{
  "hidden_size": 256,
  "experts_per_token": 4,
  "moe_layers": [0, 1, 2, 3, 4, 5, 6, 7, 8],
  "normalize_top_k": false,
  "routed_scale": 15.4,
  "groups_per_token": 2,
  "norm": "rmsnorm",
  "decay_shape": "cos"
}
Below are experts of layer 5 (counted from 0) of a mixture-of-experts language model. Rows are named router (the router's row for the expert), gate (a neuron's input weights, with its number), up (a neuron's input weights, with its number), down (a neuron's output weights, with its number) and show model dimensions 0-255. Each number is 128 + 24 x the weight over its row's rms, rounded and kept within 0 to 255. Numbers have three digits each.
After each expert's rows: a language model's description of what the expert responds to; "comes after" lists some tokens at least twice as common just before its tokens as in all text. This comes from a sample of Wikipedia text that the model never trained on. Tokens count by the router's weight.

# expert 38
router:129096127108147145099116178105118132085122138139109126126165142110171148121170128151112083146115117085070154104151094143199130130143126177119121125088132156108178176129153134098133160102140125096118085102140123132124157089132118109140094150155136158125109131104103136070146088122139123131142126115098100128148106150151147113184156131097173137114156100111124119114116088117156110116112100143143137136117125149131161102120138106158187149133119150126184161157123115121099130137116125152114177118129138158161154121118100095127141101114125121103169074156124073094139145107135138131091170115090094164144136182132098130144138114113116125118128151150118118130128146092113117084165147114130137119125104118115156144127147154131130109105133141146112091155150124111158100115104165
gate0:159119128149139091129121129083128134136131103133140125165112124112071113164138122127132121122108157133113130073131134155158157088165166139160135061129161113108133157167078108127126101170119097099107132146131125155092122130123096082101143157116129145143134154099128143135127101110115066116128104144163166138137144152158133142128110137092151134148132136107125092159143127143122153117123136111129131161139130144098161150124125127135140080118166131133070121137129148094093122154115103105144185143133122124165129116087128131135131113119120135141135117110192131120115084142140089124123083146176162136122110145119162147137132123157133084107114123102142132100160110141108099138108135186185094116116131124085102105180110121109137118125133138159099140083113152090099199096135118
up0:124156117158142142174120136107105089117092131129160137156124147171143113117121119131141117134138137146146130082106097127096065129127149126119136157138113171130121104118119173114127112148151134127159121165113153122118116129157165159167130111172178091140136125131124112197092162122173148158091128141116160126118114079092140155109121168145172121074158148105113162155115130114166101142105175099103180124114091172133105072110134145086137132113126128103140171125073113130122128149115122107130133124122140106124150170120115119126125148117132121095107128128118106139173108093140117124149121135149144168075120147088097141115121114107149113139134170136126126099124125114092146139119128106126106086116111141124083102092156144078137131182119106176119148151158123146107137094124144
down0:116162121100128099137104117145152151111104108098182104165147158128159127194140160137133168110168145096161151123145148071125092120137101122122128123183179062120147119141136057131109086122158118108112165113148123126144091122137110144173124104142149168073137147158123098141119105128132114108136160116113160115132066133153142100127100112111072166128128132133096137101121117106142147107129103141118076148102104142142160155098096166127168138109110169084109150121122140145113113146112123121092139126130104144112142115128134099138132094119075110132124107127115115105152128119164138097148080163122116148121113116122152099152152096119097122145127126167181117099136127141112145103110132128130091138125155120100137125108090105173109098131123105139147102134124127115090111144136140
Description: Capitalized name starts. Opening capitalized pieces of proper names in institutional or military contexts, as in Roman Catholic, Naval Academy, Battalion, Daily Eagle.
comes after: " the", " of", ",", " in", " and", " by"

# expert 52
router:121120151129120101100161090160117109121090127129177105112146113138114123135144071133112150137147115139147125134158148145092099105114118113133115159111130093123165159108122152108126152075105173122087141102120167145158133123122140108159136127140111109097124114115171116152135174133106126145098132108102163121185121167073097138095134118102122103112165119158160142136143121140140168150143167121108161144162146123129141109121137099100157129065083157109119143139131098125112133099129158128134099134124140149148115117162096095153133105118127088155105176113123158163105080160131071128116108112128138114124143153140099137138141161103117131115136121118077132092162120124111109116063123124155153106090155106094144098123137117114155163133149124142110124160157078151089184090139137
gate2:144129164139147116170087144125122119134122092164082114097115131115108134122071104131108144151149148135118119115110140164111129141153136141110147105133072150117142147107133160151146122141131135120103130139136163110087124098163135157109163109146110045111121156129157088074157159099124089139145116130132130138137125135111127138143146153115142087136094095091137128092138102130109116165134153118126184119203089124090157144125149108122110123144135123106110156158133165125148121096115089121128138161154154126108114156148125143135200149123117115119115130192122120130120116184129099099123139138147121137127114101116100109110124132163107137138149133097129117124117120119183096115109091180138073125151141140164132120141130142146082136135138132108163132134140177163151156068128164
up2:104192078155153148158142117110130123158162141093134150126165151139089091125198161118104139132117160135153163086149088135172100137132133109128170115093143140136135126135091132135088153133099116131126163108178094129141114111105143144100131126120163107123144138106093163166121124148146159109124142130123140155104118122135128112092133083138144134088130154150124060155124071106088130134109137125143116137140144176140138160113100152084122112102132137129141150136109153144124135109133126161112171155078124117117116144109115152156100108113152080148130131160079139137150129094137117152128118158121065089122145149125161113159096121129138146094124130141119101143145166114113153112106154108150124147100110134096157104131126109085104138114085143151112154148098137069112137119098108
down2:125080110112152182113102093081150116128116144113119123120097170121142105127143125148083131153115074099088106111110137122110114139102118122112123142142148159092108105128105155138141118114124113136112112127109096112143175113136139099140143157140139116114090134096170115084152171149118131102178108106091139107110109175132100157137124131142141149134132142111108124090145133168111114132152114093128157134103118159129141168157164098157147140123091071085137137137136142172136072116150124123112099116148091143116098127114152140122124122108148119132126110099077178156187137116129120103086104110158130143159182108127160106130121123123150105156177080120123131134133120189169132131116099125091110131132075177137120131149118150095129120113094132143163107137158118099123175136119139
Description: Syllable ra and CV pieces. Mid-word consonant-vowel pieces, mostly ra, also ha, tra, ma, da, e.g. airf-ra-me, Op-ra-h, und-ra-fted, b-ra-ided.
comes after: " ", " d", "c", "-", "f", " P"

# expert 19
router:130117081148145127109140146128124085108096120134126183082118124128125113176133093160148125165088130135107116155100144124134102127156129157109152113073115153121163139113121128129141128125149136116129159114147170098100083121117106102115083107152162099134119100093092136131143156099128121149143102159102126128088143169139112123127175085152133116113139103127146114141142105130173106104174135119120166138162086095164122083133084159190140124117107130124120137138093108159106130167134149097155085098132079090114153110145105127128125144124136084097149150128192133159116135116142112141110104089151093115134157192150127145150107139121101119129097138169119154162153133143127144118119148125140144146128144103108083144118134166127157144157138130074123122123142111157128169091118138
gate1:189124124132146152151105116145140150128116107106114164128171124088107158122105139121147195135134168099135145164127145166111124139144169107149117114119143106149124098164171139065140158107142130106167106147123130139154106100104081138142102150122140184109116113100138136105104182133127126096127088073124126104159144155136103119139147111107085135097164155136145152141086089125124158149124144145121150136090117114108108140148115141121117109139093158161115157125134142151168133114133093113114171093110120149100133150115114175135177116130107093157132112160178126091133157135135133122146154106142153113108107134115139120103125115155151169139141112099134147097125140106157141132105099195113089106172116126123112125155169142092142078083144128116146123135134110157115156135101112
up1:105128120146118136143105108129114103144134097170132116127086165131185156159135146142115064162095095096131149102122119119140108117107111146127153148111106124096141133115061136149120081144107167161148119150135110140137126148099086130138143122128135095180172198107153133171121121132127134145119148135104119143139146092157161128142093132137120129184124143092129132122145077106142105130140117110145134108173142127139132144096166135118163135102161125110166109143114113135084163081160114154146121158109112108090135118114088095128080140103113142104163095120091116145120121127080123089133121145169122172129122128095144113161142130113168134081094124185118116097117106120147139116126138097135161127151138107106135151148174139149139146131146137125156152123164126108167146116132178
down1:156132139107106127141100148147131135139140103121133129101173185190134131180123121147106159118152152155159153137088168138142150165121153133169073186136131126127157162126148152176097137118115107122070133107107125127128138120151139130165077093143123139121097112146140139122150170102158125133078156148131115125110153089105131135137147140090112125106113153127115108114121122132111151156157130109131143152163156110122082105099143101101127145079121174066085116096119117108130130138132134127143119157134106163117166145121114181088108120098125122147132095175067159086110117167158135134137106154146111134130113116125111108148144162088096115139135091104110120138114108120103139125122100141114106140141147167162121150129134151134154129097118172151133149143152158125188134141109114
Description: Syllable ri after consonant. The word-inner piece ri and similar vowel-i syllables after an initial consonant piece, as in prisoners, principles, private, pedestrian.
comes after: " p", " re", " con", " f", " c", " Re"

# expert 34
router:111158104147131113108138135130147121114127159155095101134150166134122103095144147098121142168136139083117169132167098147172118116135145100154105135101176155131088169102134161101119149116114133101124131105121112158132105144134093128133082155101150130110131124134122119095095117170160141130128162131099098143145134159109169181126098132130164176124139095119112108094118118135157085097127134115137107095112134106148160130120109135161092173162083109159159135152150105084084112097097163140135118154125135161150096108120103119141114137125110106130125108148116100124106094110096130135093112137106124127118147153121120164090144084131147104095135160148112170113116114084130094125141148098080080158140126111105148147193166187131131098123160127092112101117105115127162132112142146
gate0:149141159099129123154139095124070143139113162095122124142164158165136138112082127101129124078114101114101116084076134111146095114087082127123147141111119113126127137156117174112083180118134106105101112099124123141142153116099140102105117095150148122151144126153130122121142143107143144148162165103113140095108122132129137110135118151123150163150133103144069142077133170099096126093127094143125126120155127119135127102128116140095108117141165078127122140152125139170150154128138131120120123159108125154097126125099154114102075097144139169148153108150172101168200124118122126144132137123143166136161099137135160098100135134115117152132148090142101142105092157192133132129138104110116110135154141124128147152087127091121067121104145156121122145091133109171099129148184115
up0:125152128164114118083111159172125119093145071077152142199144133129149141121114115086137153138128081161107163122182108164135217124113141139097109152098135130113152102176167151107122124142137082136145120107138167104126132109149137160085147166133143111100135110120129175114168142126124118093165181084101123162154156092144066129105145108107133183109146167112141127135126138116150141124106118119147109152123083154134125158122118115085114097134117144149161130129136132114096121107126090138145146126153141107110130135105113086122144149153123140128135089124104077143132179115129157119164124114161113150176147144131134104166108100133129136155126115155133144117141167114142143112107115157118129138133112150118142152096117098151108151136113138134114134142127154147143147156108154
down0:103153132131140125065127157090107155149122124126168134099131104120173136122168139124121132172099191096121135119088120157099182104088104110122123088131120119143139145126138141116118132089137164098154137143130155098115160144128100121107122117110108112137123172083092132131147085090095119126126127104111122106110169193126131148137170103161121149099134116119142133134112118094126183101124074144122089153118148155100138169143121130134132144145131159141111131121111134120160106111135112152154090130118128158107190100142101117111109157147123148156164128147125137149181140110146139134128128118139132140127141157117140122183117108148164128161124091184104126126162079119167129130141123094079110114126128172134119121130118101139128149145142115133100174195124154099132112167158143
Description: Capitalized word-initial syllables. First syllable of a word, mostly capitalized names, e.g. Le-icester, Le-nnon, Ca-tholic, Mc, Col, plus lowercase re- in repeatedly, restricted.
comes after: " the", ",", " of", " and", " to", ":"

# expert 49
router:121142092175143115108135130178108106161126121144119172137102103158101149139093120135110124133178134137114171117100167127149112112157160122133196122139127135116147150129149136115161133114148136147110121095165156162095148144163120154148129144136121131119118110143181074143114104123112144119088143124101110104118131169153088133141174138102125143118158131096169116078137138145156138138126139107131141138166132168116177108170138118103146129099081118126142129166123122089155172134141151141141088124083148118155115100161116114095111118127113156122157148129178122152155120155121182149159137153111143168154114135167144131148139143122152157174170126090125119129133116140114139095141105145154153103120130117083119129181144108156136176123105101112107091155181132127157162128148158
gate2:134097141143155098091115153155115130116109138099107159126138123132126150144159120155123118134151110159084123147102089112110091126135137158136145115117144146086102127122140118123140171146116099110133136101142135145134118078114177142106128144105113135113088123140131149140173163124098170105115069106139093153158139127139123136133073116162127106155158091141155180129156127109108138119098130175136115079147136096118133101164117129117138130122164132126124108133103137108144124108144121094138108129107129075122074105119096106086105125091090138166131113086193146160103166133119121131129103107124129122168167130145081116101137071112121127158132105127119186103123127125173152108087154123150078130129143194129150111106135119104117151118138142118149065117165138145128127156131154
up2:134150182085159113098133125130112121111159134125093140104132166105126157081115099100125161140160131138154161110129097132099136118120142060139141149172111080128114134122171073138140120104107137100100106137121139141096078112119128151187113136133136129144118100120171126096123092155150083122103128132138105096130112119120160125095145088078086120119141130113161132074164130137123164109109109111137105105103151091118136161129141105127110120103140118140111115150152158131107100154143139149139149165121119128084116123177116150127110088098110092167116124107106137128104135174122095129091129143103114156138132114142166180112108093125108135155138118131167124168128079115155204117083102122129111109135153141124120180128130123080087138150148120121127127109133129136099143130133137
down2:162107126140149121112142141139084139124146087056155128105127103114099109166128166128134142153165155123122131101135092186074143117182145136124139109127144143148095078152132153163114142120117182130144124133152151155157129139140086090130131123094135115157136113093124147148132099117135134119133124152151101070112142152150125144123142136177087082130129173141142104152164152123143092139158142135120097099152111104126120120099123158080137124080113160116110147149117120128145102158129112162160127077127157131098164090181085121109078142145107145127118146153132081106159124119124179139146051133119166121142125125113090110122130082158102140124131137102129107146120065092136118102101135121122150123129145133136148136092127128147107135127126097149127123129133115126124126162132111
Description: First word fragments. The first piece of a word split into fragments in running prose, such as f in friends, z in zonal, ult in ultimately.
comes after: " ", " f", " d", " \"", " c", " un"

# expert 50
router:128091158090089140148142114086127121164166142095129135128120142166135145125104150153150137084126134147064104148099120141162144136119126114116109122119101082173172165117158146119141104118125128105105113148147083159142152140141141143171131124116091132126100132136112134118074136102115112163123099125118128134128128141096140101092133132128116152146123126142143142134079122134085129181127125077114146133124115122135112103104104140147149089122150190137147141124083132154120099159148166117079159133109171110140117079099090148152173124150150134121168081092134081145147150118108118126130093110121149109144122178158112088154158154170130106096131082195131129161113133106089103132145082131148128128146117122110173104151153156124115117136128130113134093158129103133120140130112108
gate0:119159146128158145120130134150092142121109128152110142127122156105123123136163111110105161146152131133132135118135087130159086139113154120137181095128098157131127102065097079110139115125148103124115110127130156108122147138092132161101156142172090120159097160079155083132144144141089149130153049164134149087159075136169101098111132115104158150159130151136152145112128134108115102149107168146139149136149137137120113139141137118113129101135131134160173152178097178108112169163110103109113172133110107105138112131162106148132105087145148136130111096166074128158142126128143186135129109165130136102119081154138125117104091132157120166111160168122096129146121090126122109124131131125116128168125136135137123108129138121125112145148146111124085093101096116155125097080091132
up0:111149148170154136123147123115126108136083134123141123127127153144108104118128135106123098142172117115134125129176121119117157089140138135152086111108126125087125133123154112116138123125168146123131141145141149138100088135129098132160163130183090096124100105122110124134186139139125133148085150199086133134123136127087128101097116123094143136095108134137111112135091111105121115122114153116149122076116186072142118121151136196149135149131129079150115120147174139135142114145138151136154134136135117128134131106131152118101139120161091153157192106134131109161095130118051138134165124150138131110160107117130082115113112117137192147148158120140117147155077107145151119131161138149128120142115145156174090175149139087130112125112107124088162171174147159153154136143136133
down0:083151123119116142129119094111096083124088148112144134150165094124118176139153090113130114158130174092147150140128138171124111119115136167082097135113157138139086153167114198127096139130120127155092138115183144170122115126123158127090145096135111125143128129146114121134139152152108141094130148130114117103182109104104167115176165133129115099184137152101164097139137109143120130096146128133145135121099132140113092146143134138118138136114127123139113173120170125133158112106146135141146124136151136122148177102105129115083139137181152136149136133184139149151135119154130122120087158142136111099152125157132175156122129132110190147171145112110152110135121141111124169059152105120142146164185147113110157063142134157125120151104119160123145130147145106112128126140151113
Description: Infobox codes and units. Tokens in infobox fields and technical data, such as unit symbols, field names and code starts, as in OMIM, ZIP code, km, InChI.
comes after: "-", ":", " (", "/", " C", "T"